config.toml
n_layer = 12
d_model = 192
n_experts = 64
experts_per_token = 2
d_expert = 240
d_shared_expert = 0
activation = "squared_relu"
moe_layers = [2, 3, 4, 5, 6, 7, 8, 9, 10, 11]
router_score = "softmax"
normalize_top_k = true
routed_scale = 1.0
balance_loss = 0.00429
balance_bias = false
router_cosine_scale = 14.0
init_std_router = 0.0249
lr_router = 0.00279
vocab_size = 32768
norm = "rmsnorm"
norm_eps = 1e-06
tie_embeddings = "early"
optimizer = "muon_variant"
lr = 0.00856
beta1 = 0.95
grad_clip = 1.0
batch_tokens = 65536
seq_len = 512
train_tokens = 301500000
steps = 4601
dataset = "wikipedia_en"
Below are experts of layer 2 (counted from 0) of a mixture-of-experts language model. Rows are named router (the router's row for the expert), up (a neuron's input weights, with its number) and show model dimensions 0-191. Each number is 500 + 50 x the weight over its row's rms, rounded and kept within 0 to 999. Numbers have three digits each.
Before each expert's rows: a language model's description of what the expert responds to; "mostly gets" lists some tokens that are sent to it at least half of the time. This comes from a sample of Wikipedia text that the model never trained on.

# expert 35
Single-letter word pieces inside unusual names, acronyms and math subscripts, e.g. IMDb, Gosk-ate, Su-j-atha, H_z.
mostly gets: "n", "k", "b", "h", "z", "g"
router:548517414507487342482408537470511514640459466565479523563489543515468481528544446486465556442468425529546573567446594492558543517542483539482518537592564465463423463602508376482551555431560447451517554555416506450529513500530593548559556408489568570546437471469542424494524428443465555491543624570513552539444526481534525469476497520555526573466502480426405526476459435484538526496508529524500511507520573527504395566575479439546607474486462475534514517528542487533497495562511497487438480467535502455504431438414527469491490456538520574537450466504441501481394487458435524539
up0:577474450452425523480531547536493421371482558552444443437499474502445450407537539453449527535519467451491389449481467511438546560457517522540517428493566515486446558496535479513447584439536456468514509522468441575501387440470508472557423560543526482498499398489549405466536563547553518552518526485404521479470527511529478466386521511545500503538546530413568468529530511523554617532529609444516496481377465513578541493473447489485561507501547516437488540570625508438464490472486584499436502514535550443514554404547446534491608519570473524535539507605600456488536541468561508506

# expert 1
Field names and separators in sports biography infoboxes and stat tables, such as Preceded, Succeeded, Apps, medal, DF, league.
mostly gets: " Preceded", " Succeeded", " Apps", "Personal", "Career", " medal"
router:494471466539485380539493520528513468439493474513499477519574473505425517557497537419499558473526557554470546490442447537494525603518551548444489524513493466531494463527460486522521504423549458448528500479505510583509475482460543630479354583445454429546535383481421538492466560515538429479497505492482549562594499422506449440436482518436413501497551491447540524509426477536591479428588513503584435436434496519508506460438567517483514525517495464496500455469528622505498582526527468439528471441409456484608429521433511507455444386490431488633520485567443571532504498479565366528
up0:468463468517471492476456413520560496539401493479540456483470550574529402508517468561499551380548512494514481455488432442451541518406401453526456586504369503501544534592476581418456624549518551582538499465507508509526549560498542513523568434488493481414544558491537472544503575511599465523410569537474505432575506383495541494449425605526544530434445506459491529558532468502504417464557541557470454436390518604499520522538479448511502563492553453455513430492513482434524497539490568475473483532466564482409421499544419554500552454581448496517553505503410489454540448452504482507

# expert 53
First three digits of years like 198, 201, 196 in birth dates and lists, plus hyphens and dashes in date ranges.
mostly gets: "198", "201", "199", "197", "202", "196"
router:397489561535597554510449407498504523486525499475560427502579510534502481539560570465483501487459549458487432500553463544463544485441482575483580460577531427540426421490458473469538456600478485456500447500513586580485523531482488467496440435416478471508416512557477482488526478484561494390520378460588506464460545502457582503487502478497532454507476486541507502399413483511479484482461491507499546498517444574600469511455481538532476426396390479471523495472503536368397476484492318550457525450436518493518470511428560550456513500484504476577533561559510509483387512550507372515
up0:541398545504546475510517452463569496509534488528401551598461456501561512505490539568418606489481557513521514450506471432503468462565573557655566487447552533504465463535492541513456547539555568452457397492570489542542447495466510565493499446497466510530593494538410436568406571581507514544530533409473492447506510503509548496501462526517455419501531511504434533455502466401405465558588554522489582501513492570442496463475391542498554512512477449503542456516525469392515491424350452510479488390539404541551537529514501517595583489467571556483430480450493529519535505516467562546

# expert 26
Dashes opening bulleted list items after a line break, plus hyphens and en dashes inside dates, ranges and compounds, such as Cedar-apple.
mostly gets: "–", "-", "|", "-Ch"
router:515428611500512526554420505523502621520537512503504519433512441468495433444564490483546582491448512447469484538510533490516585385508510452435444462535534400490457489501521451500445503501556573484530577599524479542592449503503547465381502477530490516578491479460516478496551461536565498451503506540521454425439414437438522467522593532454479408491500499521437477540533491488557468548525444490492579444388419588494458453546434501520500525411438622519561481550508523500491591472496373460492501525479606565457425485410517493466475581539474440573496463624518596448492475470475516516
up0:510471480476464548522461584509482512596479512591536533565466458522479625413515536505526440509525510534510603503478444606486508480452481490487511535452450398520508477527538474488449493472567595450505461442494372480455430363497489460445476476476446407492491546503461510528558495502499402459406559578436571578439483477460519446400494558454526518492504533442580561498488523491514544425600528447476658553504497424488476515479420553516513472567512524438505465492446487493526511425479502419516432515356453501512555512481502550548414587470419471549416512472524553531480490500529564462

# expert 40
Opening parentheses, semicolons, colons and table bars that begin lists, abbreviations or dates, as in "(MLS)", "(1924–1932", "Films; Fresh".
mostly gets: ";", " (", "(", " (\"", ".;", "%;"
router:480486416537498515440507428531492586536517544511563467509466558569481416447534474518479563461665459463430522445459480472586518506536535558510473469517520510480494484481558385439520501455576484558466459526585471507514510561503514560468471598533498574552496460550541556533526456453467442526502471524641455640639496456467491469535552523489466436506534465459465475492546490514448536488429508587550474503516520466426521524532427439513551571428515464432552536498497542578539503549508479448451425554505522414544441518472581415447431528473531508498602418560399598545495552566526454448
up0:502458510549582504526476392513532539506515450465524469482415500554549422519570538569449570507506442410505433453519512529459478568510537469461474453439507433498435521534389488549478554517526460519451480571605403512454522617494475509569445479481490510465506475518470490514520641417452490459440472510440454466503554446546527573372509494504520613529456509525677535525464516429512507568454449489509482559532559554514543461471427499444466427537478543568577530542571538401500442509447481388530479414504541566476513523513464522541516449543445527534527517382464560511464463451453546445

# expert 28
Relative and subordinating words such as that, which, who, when, because, plus the final digit of years like 1996 or 2001.
mostly gets: " that", " which", " who", " where", " when", " because"
router:464521490543540495473542578498471463573540547499525510522430536424466509537526513456508534460586535479470494424530535452511465501502473473440461463536468464483434499497481449485478503419415367562472481441561478475470445484400506494488435383422552476540495453501563394596478593420485418531464413580568553395504575514439563466551550599563443475515591472477469514513481472538515518484454549529585482525459546464525497491410517460447539540537473527470616449493543427571481528504533518502489385482348552493554499579461498529463582426534446531461612465461448533502537510471431484517
up0:473476460458476440531414416541512504528466467465513561427486585482499384425581553506425378453590489520397481501497451525464553434569557506607527539431591505470476468588476443541457469476578507512521507485459457429524485520482449592439462480454499523568412497441504438509579467512548458444451525493475514506588505495493413561500588471370522475505486486523523428424465413496471438498533507434503522500449453485511386503564561506475592495501440562546408494473495432482496522499485568485520463516583377471430412479550540474438517495447546498548395448453544520509568523470479481524

# expert 37
Indefinite articles, numerals and adverbs like a, an, two, also, not, only, often, after verbs such as is, was, has.
mostly gets: " a", " an", " be", " also", " not", " two"
router:486501515487450524555442510533385461484535410531632464515644524443543434410537436591468519514548523451492523540530517498546456411606440465549480508481469528523503430598442517510466528600399567555485397527566497479481530559528474452461476488510525465587450476517473442551468610559499440536556518463442509513427562511577475559537508516538391503449410474503437474545521459430493560521526496507466557399436475582553449458530499495500539375569539570561494445584516492513516527475494491459506480470475472545570525484435529433486432437458564545572486597487509493513541509515432494525
up0:559545536532470454450482479474500538464473448461544414557505494484556536460421487541638517489503462545543533508459613505460502515479424491453523558508529451526431468528423491448526464524516444521495600492445574433488485426488510470412419551442428584551509645486548554550515514604545500616507474561466464589482582495533475502518459498463499575505531512568493525499476486493470512542444548542462559510435510509500401458440447403484503563440416462445580523438435488532548511532478568483484528419486448502495508579473370453582529529541498406488492480605507429521512395484476602557

# expert 58
Commas, plus some and, or and &, after introductory words, clauses, list items and discography labels, as in Notably, 1962 or Producer, Vocals.
mostly gets: ",", " and", ".,"
router:555460451497531558464542524502429602581531457480484482542501567494534464533562474444444482376577469555545492522453542536424544519496523545512472447538520467492433477472478516518524494437562430490573614463488542504506590531518449509498441451522575508502508485541566428468467441475597464529486569543550420422575464516556542493531506536511439489480547444476495447608565528504451516462371546509529513530547561482475520429452443605465508534391423440518493488403537497508478483487524498523508465417468534570510480520428529547434438437458450483560616481350494536526572557379499579442
up0:406445483471573492542475472546451421508549541538402520559473537462497504492514515521507407528565520575406462487476466476524520507481605475488510502526532461594496491533447548474554491400449540545489494472412460542478443471557517540423542516544490459501509447564504494436461486572388504532462459438474448546513426492590585585366566459452447513569464508442508611465529514569496573466441552519472449533465457504520556528463570568526437555499454452535546468434493555485559565390516554394558457454549390466564498480446472471463534571457392532429541554421519523497471540535432556494

# expert 11
Opening quotation marks before titles or phrases, the preposition of after a noun, plus title-initial The, Best, My, and dollar signs.
mostly gets: " \"", " '", " “", " Best", " Great", " Our"
router:517517399555540510554486491498387457477538517518524482501463505530442471446456489457524464529598571505547453424517520524489497472632545470558480484549524511375501409495480506580500495463488427470564484584521549530494527472595601536512553460591593507546483465517402428587433529524492546426579478533550446546464485418419421495481507461442456540484545414549500448530495505457508540534513534462475499479465462402507510529472415549528612436419491505481441487474510559508496599459473417463502403506468578553585533504548516457451645493529556523525553578521539555560479555521477426470
up0:472429506497520438506510449493586526502456486563550505547525563539413481456444485529478537432505546531493519457461520478473434561478586583453422551497480496459501353552525560468472525454622487495466596482526499474553427459520556519464410531463568519557403506569468432409448564449467560535524546495502475494501553584528498525517525518402434479497424510472584572459537514502443447559474550464565536520534590535492599545571466510518475439452501406515479562483421426553582460423534544535563510445507489427460510498433560484430454430449372423537513466516455419490520469407536465543

# expert 52
Collective or work nouns after the, a, this, such as band, team, company, film, song, regiment, couple.
mostly gets: " company", " group", " band", " house", " song", " crew"
router:480495507592434476461561518443511375618543524516502433486425471493521434444466427456435523565515570513558491535514514538498477557507472508488499488479487512494472405569457515453499532408485472460572445530512460515547507547573460585402467420548432560507567421520493426561471448527465399557591516445502446545492473395433527453478620514474521390491513429403418436475452480502541506566492462502520459490538400456570474419529459494517571567531566528485487413432503536500556515574542536459482413484423516603540504483436508470545520482526468557510522486494441414483574515567573476536
up0:471494475588505458508510487525550440577549508490482540532590467517559473429350537468526482573522552416513470492466452508542499493499532570492426535487523529431545555501503556594504504527590605553525428394460386507531459532527475450481491517453514518535544512509535449547545514500530551573361464564486469527508632495529453523580481427474377541471490543516447438525450531542521576517540506436516455452574534392472455469524450481581498514495518544450484551491500493444560528364437632503414466529471501454479510548520527561514503461505466461449495537606448475539430414540431460521

# expert 44
Lone capital letters opening a name or abbreviation, after a parenthesis, quote or table bar, such as V in Vinalhaven, U in UFL, m.
mostly gets: " W", " G", " D", " S", " N", " P"
router:522427389495456440559411523366473572536532445465484467543454530500560390494541498540533556459467475495508542520426644464614484500466545454558496546576530522357572475489515463593546571495535496504555552547444491479577526472450530515521515454596600589548496505453404413535581479486516546534531610548545484562467455397500495505561541515473542499530558435498435527463529467466508522530539512535485526470527493532541478551460477486494496428474513491467436494478597469607543548576549531475468416456399523474510456580433513522537519505536527595535514498513480588490466459549519457503
up0:540446457491552522441502419573498517484551466520475537518507425528535478549472498509534442541489605548456465584537508417504533489592579498541493419501463499561505539487542460583442467458557363438511342463437517495464535474525480538474477459420507439486500438486459505484444525456526507585409475467480535453541508482438474461453439459484528390460545374538372481509485519503484480556452529504525508564479557451569492511412462550552621423490517461592447500484492595622503461425598423443460463574509483482453539430536524587464525497466539494533537464508538548497522458418433520488

# expert 24
Single digits and small numbers inside table cells, scores, dates and decimals, such as 1 in | 1 |, 0.72, 4–8.
mostly gets: "10", "11", "12", "13", "14", "1"
router:488523506581360497536538539400570508582495498486493539568429509430498427545573455522510508488518534553544572478572497501544596585516480551495404497533485441383501525541510356509426497529538462497517486527483403459501463527495537508468462479492539479501522475477438515487492455538543421519513547511546480644521437416516544515512555514469483455607528492477473544456442416529481496471507471423564423497439554585420420448467498502417576544538428495574520451487514421587507456518578426356494496438505462486495488508447530461443473508503486558436434473536536464615482517490431440469
up0:442461535485519506466499503559469549523589560376490505485505467432541525567646540539502561513475541503537480554580515455496503503553449467551506443538411540491499488494551557572504523588487480650560561451434511559623504506496545426499517459504495487478469533408518528522503509610513471549437549480558492404488474469491562532469450477547607430496607462466539459608479442483474540472544533404440449484506413521509584467389464476488452476552509549499493547452450438429449525489489386510477500477547468434474526566470474532444478474495473529427578474564555470405471486557393465489

# expert 2
Verbs and -ing/-ed forms in biographies of people, often after he, who or was, such as died, born, serving, attended.
mostly gets: " died", " using", " making", " born", " attended", " playing"
router:469436484569530521503433546430521486481496508524520542515463522582487474570464535496419517550480516553425478455504415597488454592512572375414435479476462484500453430567461564480488369559456436469465441408440519467439491543415445514453483465504482526537484469469540562486492559528586432496585494523537532462527528406465505463572545488440579465502480513471461581532436448553415487468578575471428533499466412477453411456442543431508510439540490567481443528526527529493501564499510507458545442516475533534462531549476557425499528503535600432573571473564402520472633461448530593538
up0:461453511455507442451570420522463449432459507442487489485554472533464459534514444459520520540495461492539502569425428544455476430544494461516540538514557481498581510527394447502371441448557532558476515518515376579623472509605471622549537490573475518506437502383571596425466554503461543582472428460479492459502501447475586465459491492466487572452478448407453445512475391456419466497488473452455532509565546458472465519519493537543484435534461531437504529456540471546389464432515526548598545511506483419483574465411514558569466508463513537390419509527482462505501440491505437496

# expert 12
Colons after field labels in taxonomy and infobox lists, like Synonyms:, Family:, Website:, plus slashes, pluses, pipes in tables.
mostly gets: " /", " +", " −", " .", " •;", " *"
router:505484508581475471580478529489450566496481509528487413538515463499526534526505552536501590531515519495483447486512495464529477560496472590482453436552552436419555384432469431528541428535493469484496545498519510541528573566562530522558488524551492574552472422540541448555479500461547492476452477521592549593487541425525393533461490551456469558465580532506456536437500488539515505469493389438525545461522408486424436524546475498479547525505392531488476512487549523597487627529574328455463452512519492474543396542493614460459429447459454570587513404571492573580458521525457424521
up0:461447413484508503506460480485445545489405546486462575510492547492553505480501444452498569641497437484517525458465481444419541459530406515479480526446513462547554515469535533535580454508452508563409502468430498466511393503526548542520519427484565559467617486589495471474543504405505507496427515518477573439460436535508519539472471483533487457499546529610490388506556452446476502479441439507394437526500483576524579573586428547508474542467475436550447559470529402365593603500414460566470486521542429443534463510485485512452433515577455479475593549468494492525546460510442477400

# expert 5
Finite forms of be, have and modals right after a subject noun or pronoun, e.g. it could, there were, area is.
mostly gets: " was", " is", " are", " had", " would", " have"
router:520546460600387526504482500500413393489540476475502467569507579554510450462510499461495485516514559474500523484524471511411413583475409454447449480468607534440467568515490540496507444473536416447516440524448448610479513587568381483482489417544432473479547480527548438553438463527501479450480488462517468411507554459511509528556617513544500432482513397533446465506518493555413535459447489418535447437522400522377537527465469535546518574500552494566563457599438422509598503493551469498518514453495525504514521510428561509414596461425596491511528443500447422546505498479490531532
up0:407527476508463485487440454518509426551442444526433448590526567525452458437535540496531390528507566484497434462484565460554457583512514527493499493498552472498526488577521549450544354491478443511556506598462534501552489541487590519469537525591502460441399561517405496447436549450495545554443490460465429519466520537521465422550454484518440512452514529496613501511365551457405487595455480582472505583435560461540458545476485448537535515543428449569520480502494518522507475515480535414583567494552457471610446508574525555514502538562500526506511513493513498616515452422570405587

# expert 27
Main verbs right after a subject in career or sports narrative, such as won, became, returned, announced, and the preposition for.
mostly gets: " for", " won", " took", " announced", " began", " became"
router:438484488534483513448519460439428466398509427483520489658529509528496534590438545480495531552480547535476563440518416537469535591485552453470485479378536528437511418458466541401472499509493496491481477510510415534537512572478377573417432483489493484530519479531551538523495533542534550480611530556459496525501573474468411467540530504495500484528500531419509480518501446649482504448558620450540456425456542577496416478461495433524566507555522624478559459500592538484495557460521483521541445456480578520504456474381575448403580476508479496485478500522499514432571522491603524537
up0:560538480534480516506500562432531495544492503508512447514552482499492511377493538548549489580542515482491563588506492386525564418466482540458493404531431606451478562454507480447422569516563571329540482548510507546569458538466514637424569583474541542458482452523453502458494477453574540506496463541414536479510481571464574482412498552478504447497406494503527519541458536433521571591550452485509460517436514439497441547502532433517531534480556510570417510571530485437464497455484521503609538484507517461445548453484594398511593518634536436484525501534472526453450485495509506585

# expert 61
Everyday verbs and abstract nouns after to, and, of, such as act, form, control, service, development, trade.
mostly gets: " control", " change", " trade", " create", " policy", " travel"
router:505437493511539528460485538552490431446552567492495442513509500489450471514446491451541480586536521423471486475443478556450466562500608373427448570453412528470501575602524520472453517510499443461501511455432491425458525563569438494472433586427489496502633487454559501542502425500539414446546493490503500528583566494446508587552487470482565485537436477382609442546428437511528542400457455477461580490534471553461474382419511554388461437565513444526498494450575482566476514476478539588476452456453509497500574508519522508516537501438458487505395500503430585504566457465519451487
up0:519444492587477535503431513482545544538579426393543522538494430536518413524508598442437490532494559542510426569449520451505553492496545379548505696434499476475480528529489516521527577418574441475499427512503431537452530450462424479512505503519503458437549488361545532505436415507521621469535554505491473541537477557577579488556599487510574537559437544540477490459576478504549490542476485470471538430515496453499560538548512392558461457508558445482528596461507529475496531493514585533559401535365470493492476519418481555538488540501522583504456494532511524489503466456525485449

# expert 31
Pipe characters, row-ending pipes and |---| separator rows in wiki tables, plus header words like Votes, Pts, Result.
mostly gets: "|", " |\n", "|---|---|---|---|---|---|\n", "|---|---|---|\n", "|---|---|---|---|\n", "|---|---|\n"
router:520501427556511501500497563507545500396470493575570477536499580534443503557492516525482511461546585510530496487494533528502427423560479473396442488487580474524499428504557533496440442508501439515487505559552450558554498485473498492477448481567546514638521360564493464543457494542565426478474532542404525417414513490427548516482494514405471404568525437465469434480443450489484426558399429490490474573430502495470500401479445554463641520544429564529490474554565485555503508430551496470483504425531560482585417457491553480490591537522438545563450462540507359482545550523477469525
up0:567606595505390589515531572503406530403486420476502469504546511491504522513493538445507512543450432565470510537492544449540525446555466500421442522587629572520489494589481541535516564551502471591555606563540541428543523574552471578552558399477452554528485482530484422522533502490492554495548397496450515504484492418463496559473575501479465550393415567532499539485487508496523559520618490518512432554513442555499407489526557576528414461483428473431440479562386403443551528416511452518482526434506498486484565525532490492506474496485543509497501560492454498501449453501408501528

# expert 15
Final head nouns of organization, place and event names after a modifier, such as University, Street, League, Museum, Council, Coast.
mostly gets: " Avenue", " Museum", " Force", " Council", " Street", " League"
router:504495501581501474513491479534584508482574539576412552466518581565517595561544528458484508474477487623452489441505463470351501501571518525455497485485465621579506498537481611478489450456614587403508517394462417507525523505504573548510432525520425496529547483486478532528483453556522462520447420483527486597603488536474496493514556461458493500541489593535554418430520433590502453505484432512477388481554480558505536519534528528545507565493558514491554505501497460525523477525459548520450450428589572543527495453511507460574493517546482469539459442568418512534436520636612563511
up0:429409567456529408526545434479448495392455579484457542496501543552473548588554512519490420542502527465488496479573416488476470443471546499544452497408434535466549460478646480555561521530499518520481469491522434541456430445430472498621523602497501447482458455425507550531604506495536468476521488450501482514466514507450475423499515552547437500448454501437487471548549473427554532531504435407511478482517587544593541453536401416575577600461530571516487576498531463474428396411521436548439481496450566492501450571487489428431432526508483406438478496467496516516515566562514566493

# expert 8
Bare space tokens and two-digit numbers in tables, model names, road numbers and lists, such as Interstate 75, V20, Top 100.
mostly gets: "EA", "20", " Ten"
router:526596560579564455505476438502456542579458550581567450507564520496465498480491447484526574427501489485618528461465563516488469465486485526443415434505437551473515449552484451484468549493497505483505573599488448455616432484602590505452539447428532517498507502579522488495495422468485511503465564397466467539462487474507512467540528460462413511509525491501495415508579500614532497467423467501611508463443446527479449356493443413468547543450534542528485436524485481588609501506547506486425431469469547500493473406459531475464578543507443520563382535616475567547462570522512460466
up0:537530426507454506512570426541399489487482480562482531525507502546550460469427529526469418549476455557555463433504506521568628498529476531467464530515567460502518591553534613442495533484475456628580485458467450385482512368495584490430533499556438479531549424458480433513424478482453506594465535447516446491568482510421482561484474382487456548554437546518621435528539510535492525512474392534565450533532471464617552493495472562436532573470565511491532529445569481487520512452440520433469480408554519523503526511436472510445463481557599526478527513484617562437513481506475499461

# expert 39
Plural suffixes and plural nouns, such as -s, -ers, -es, people, members, games, often after numbers or other.
mostly gets: "s", "ers", "es", " games", "ts", " people"
router:417464407612468456431472585503521516537474570478501555557429466413430456492426454535456500419587483559449506566431464557435435489540424470477541475459507537490493465626529567488491460486574456486551598425553456520524487530552521561458464553503433536546526440468562436465477468557561416486513507519507581515561472488444540459589581450459491375497490492519596372519525456530470445445460533504529481505485463611473394443538511548461520497581534474537505522504555482566488491529507473450479433451474585462543471464381469513555478518471425489555538483436474458539434502448541494574
up0:437443449514659492519483501425520551510513437468528523596499517528470512385537565539464577527529516413535502475557513532504435568458524476516544432440491463547476453518548470520491508503493582581522480491638461576559409477404549503543531466469610545486410470420555524426497512492578507471524529399569443559579499555464557536452457397567559528626506462494485492408418497579570555570435489507525555531451541554520472539465461540498436458473573486486526420483495478450455567440486495450576426561549474509484519539485532526494435473472492494465494457589536518593518541479461492494

# expert 46
Participles and naming words after was, is, a, such as called, named, known, located, described, used, often followed by by, in or as.
mostly gets: " name", " known", " named", " located", " called", " written"
router:547494416489438497379454500497576403533509438487548516481494486554534468572511495512491428564544628499497486521512461607467544549473535452498388555552456506492501496491480597509477441461494418388519448483522520556498537511494513515507427537436544463529475462460536468580481601523546511504537442515509473438594457413540567474478457474450453460430491498420390443457497441448489514512553498459485503417576495476440501487440442565411469560594483520528468446585544469513504451455545496470464468437417545614532549455482455523521444413349451488624529499482520515470509541530587499460
up0:522615481479472528526492469560424493451495492534541501518500485497539543537599484454514494499486456530566550475565500523509487498459460592520563549531486456566473541528473586520531516495484490418366477437557448551521474424467529502572503491492536491346625470495501542474487524632402563512513458531495504583488458463460376528582519558514499491479513473461557633465522576457472497493490441509472421499485585515450568516580474511525536579556534497531398497504501589482523533528525582574469531458410517405498494505414469525540521564550509549593442560543465461456538525623577530565

# expert 13
Label words that start infobox or list lines before a colon, such as Born, Died, Website, Coordinates, Rocket, plus coordinate marks.
mostly gets: " Born", " Website", " Coordinates", "″W", " Died", "″N"
router:572527572545518485493543536562555497448546568454446486488524560463514523467475531472447501528561526536512543518554383526474527529607518478469509482409533557501475481497521606563530435535584454538477488406429477557440521561514584477498438509405468466517472404473474498490461557495516400479505418568521449504541516431502475578427523463464430432513461440581519516432478509652439521530427389471487391504628431470444530553551543566493523455463516520580502559485549514505481497556515538458538480508579502571556502477481557540474501495461435472572561564522634510532437507594550459467
up0:530541493450478403508471515542535500539402494572555469463478497530470523535624509579427409460540484513486658452559521557535525482498461571551507446587468453419484559424483443500574448464514453472545451434422509422541496577563561572529434558566530466546500515508549480514506498527564550556595511546538498466482527497546433553592396560503406453476493424493462446505439476489534505515571431489454457534503601526554548507480492665502506492520529506576484489473464478556561404511557463430428608545484539480456564565602438514519520481472449463571483505500488482450480510485525500480

# expert 62
Joining words and, or, but, &, slash and possessive 's, linking nouns or clauses, such as zoning and governance, 1982 or 1983.
mostly gets: " and", "'s", " but", " or", " &", "/"
router:513517478589522433485418520522546602569503513532550444543516481567399482439508571433524488491512470497488560479521476496442532499566508378527540418527534542472495537545533577541448498470556516523553577515595489506584526657576395450511453471513596566593531433498497469551406517445459516541521485531525485504457492461494489497479468548430533487462513518474518434549567447533439454571466523477568410486448492504551503491498439589544484519376522494475470420496543499558476546530458474526450413456439510522535455506414531469548581571491481466605522413557468435565497555399394554520
up0:493450464549355494464539545464445529453465446424462474531466442527520583570462428543450498431605559518467551522452481427549509516521500464527415550485477545420504587428427456578541426490495370541561567561615560552531501434443515378580507503499490492453452463426589366534463491512512527486491460539472520510505504441533431504498454612525475468520574489497503500414469503505445482471378483555476529576546563461506490552507525550503454500521523500526540441467508485567476484487510561526552471497481579485447430517459484480477504454558482400495570410446519443580574460580451499473

# expert 41
Subject and possessive pronouns he, his, she, and clause words after, when, before in biographies, plus final digits of years.
mostly gets: " he", " his", " she", " while", " before", " they"
router:459501465561420415445538549461565488531492533413612522602538555501460564436569530422526475566508477516532532457495571561507550480521433447529585474417445549435410505558429525446487513485448529444448477521594464397519413487498416424462526436501536547514535483444517468504408488516436418501461492560529566475422530539489522426526518498511511523527550474426505527529476500563555455494460466598553444513449502447513496439455503456643531491560499442502569418510553412504524586513426540487537368512427493506546453547552536481497502509539458534440483450550451546525534412431400529476
up0:574549544513524544503474503396520595483356548442471469557517456489487536510448533441567513443533488584623402508505472501524479475454499502489472496512574553536499496529525466537457530498577473531514595472479513568573527504584488484515496446503481507553521638544495514460523516383448508485479381429464456488580449563528505462507503432447467512505551603505546541467593463520525410516439495497479504432517520522440561538585511380472585517495583584572610566575509507442460485512462512546419556476449525569492515529508559559509545527612495500504503511515473529568610432507441432500

# expert 59
Words introducing examples or lists, e.g. including, such as, also in See also, plus are, were, being, these.
mostly gets: " are", " were", " including", " such", " being", " both"
router:520523463540460530452541480534512491466510465550524507581536551471546484440524470536469481466592600499494560426528483437455486462508459501577476470490586534446476465550533520564508477451445480493504475446478492525595453479526503546479544487418463510683452357518478409549504576576517394513468484513504478435457530483525506470455472562455426380625512455534477456503531551493459552453453525553493442485491445478396471505442527461526654465528548490523491485585535596538478558564527439454518473466470501580535483490427638502493461449477494466543515542456514500495646479467551583541
up0:394541508512388502513508510510461523544435491485537462455544432499570394545592433499445473427511385443370548516526479469485501452560556466521536464485543578496525516513476524593478576463502469429457558525376523439556555446572442426550485514408497451417558475480544510556516447492567498537501496510501541470544544487431492610505565535540472537537483510435480538531478437600522531527524582459420506563531545487483451475459450552500472414448464527487461526450554440560566546504460498560536392565480573487447429583557460496446395452501493529525537459446473502581561514582495501418

# expert 3
Pipe cell separators and spaced dashes in wiki tables, including empty-cell dashes, plus dashes joining phrases, as in | Main |, —, –.
mostly gets: " -", " —", " —;", " –", "—", " –;"
router:528581521502424545564516438498432594538503517446501463473424536484467474501527439435558485449499492512487537509484477570593509469537465543424562435477512532436479494430427501444541501469560416466510499479554472575585546543501463536524454548466393620584520478483531512483500457501505435468542440513465450630547477400547475501525639499521487511437547499505455486543471519597481470454434570469499470499448491604474481460427487484493550511478450493471553530412495517534578591506551432531534459554426586521524368468372623530556489444473485483557533534604457503498527409547508483481
up0:557485525495489494549578409485501474494573423466493572592496481523521538477525468410493478517447609484434455514523450574550394530483463481487547494438546470456600447540505495628590543388464458469626503481428456535459498466507588511509447529563489463538535517458494554459536497473537537528412565503551489506420512430545623501568499456476455550515468509507455578510458385415474453438539520548462456433410540509494582608478542475460515430532522492530481517606550537491444565492500532507532534543527497483569535493458393511492459484529443450521594457551493417508536593517530452422

# expert 9
Capitalized first words of multiword proper names, mostly nationality or direction words, such as United (States), New (York), American, Southern.
mostly gets: " =\n\n", " New", " United", " American", " South", " World"
router:536498502495492513555403449487518402432569472555424472443472537438356442474466495491498494517505526527499552526503435493473572550583488568392479479553470569442537427485527453506501394519493531423451530451516512524513427507451606457501476458536555445453543498564454548571536573555437474499507350513413450466395423520445490582501474503474486499573551500565500465449516500546578566580513546539612483458498420523551542461514468453572511504354566497495511499428556501473513567532465431477553461490476533503500431469506571458535484421544519520557416537582460574489485488573506469510
up0:310479484558482597477462472419443496374490525565496417419542582503534541465463539552550499457530446416539564481507498517508450457504490558460514502551504534521407462489450512439563494466517464511510417536516451482580449548453490434494592516549528396547449583518509508488438375531439525440520428448507474546464544530430444539516502567467540428503529498532516534608543523564553449466515468484544470550592484459550563543502418528545574497412503472506480532456466445522473539542581441505498510566431547587448488445565611537577468510571544481483542564448519514470458438482452529469

# expert 18
Concrete nouns or their first pieces in science and technology text, like water, engine, oxygen, species, aircraft, cyclones, plate.
mostly gets: " water", " aircraft", " engine", " energy", " systems", " food"
router:572505404511458474480498503559443483525446565507525408507391417438545509556502497522541479534528549551463496594522460564469540553519497402458472417497508472504498534552534580507520533574516465567523583402500538477585464546557452502482472543514568445507518489409547491540469552489521550505499471385488503537494565449511490598463444377499512460591423502482557511392514508478475579506474438447476522498559433550485534453565600573360488579589523494418490579588493506495524501499417501495449546511492490584436585503458510473459504536508405433525513444450535461484564499423443590499
up0:486519481517477404526562527483516526494635512535479521440418529520530496576422570535429452485447461504516425580505478539516462445540505528495511449448478490442539577473461548579513415577601464466496513431488440544463494548566419374535402456466417511466552500494452506487469504636412547431492513506505525519458485513488590490522513517452461486540509525514406490567525542434451514529549530537463533522521554506514544492447621440503459438505413581603499465468426524417533533489572473501456431513489538504591470496548603454471507575511465535557561535362473529565509520568537596519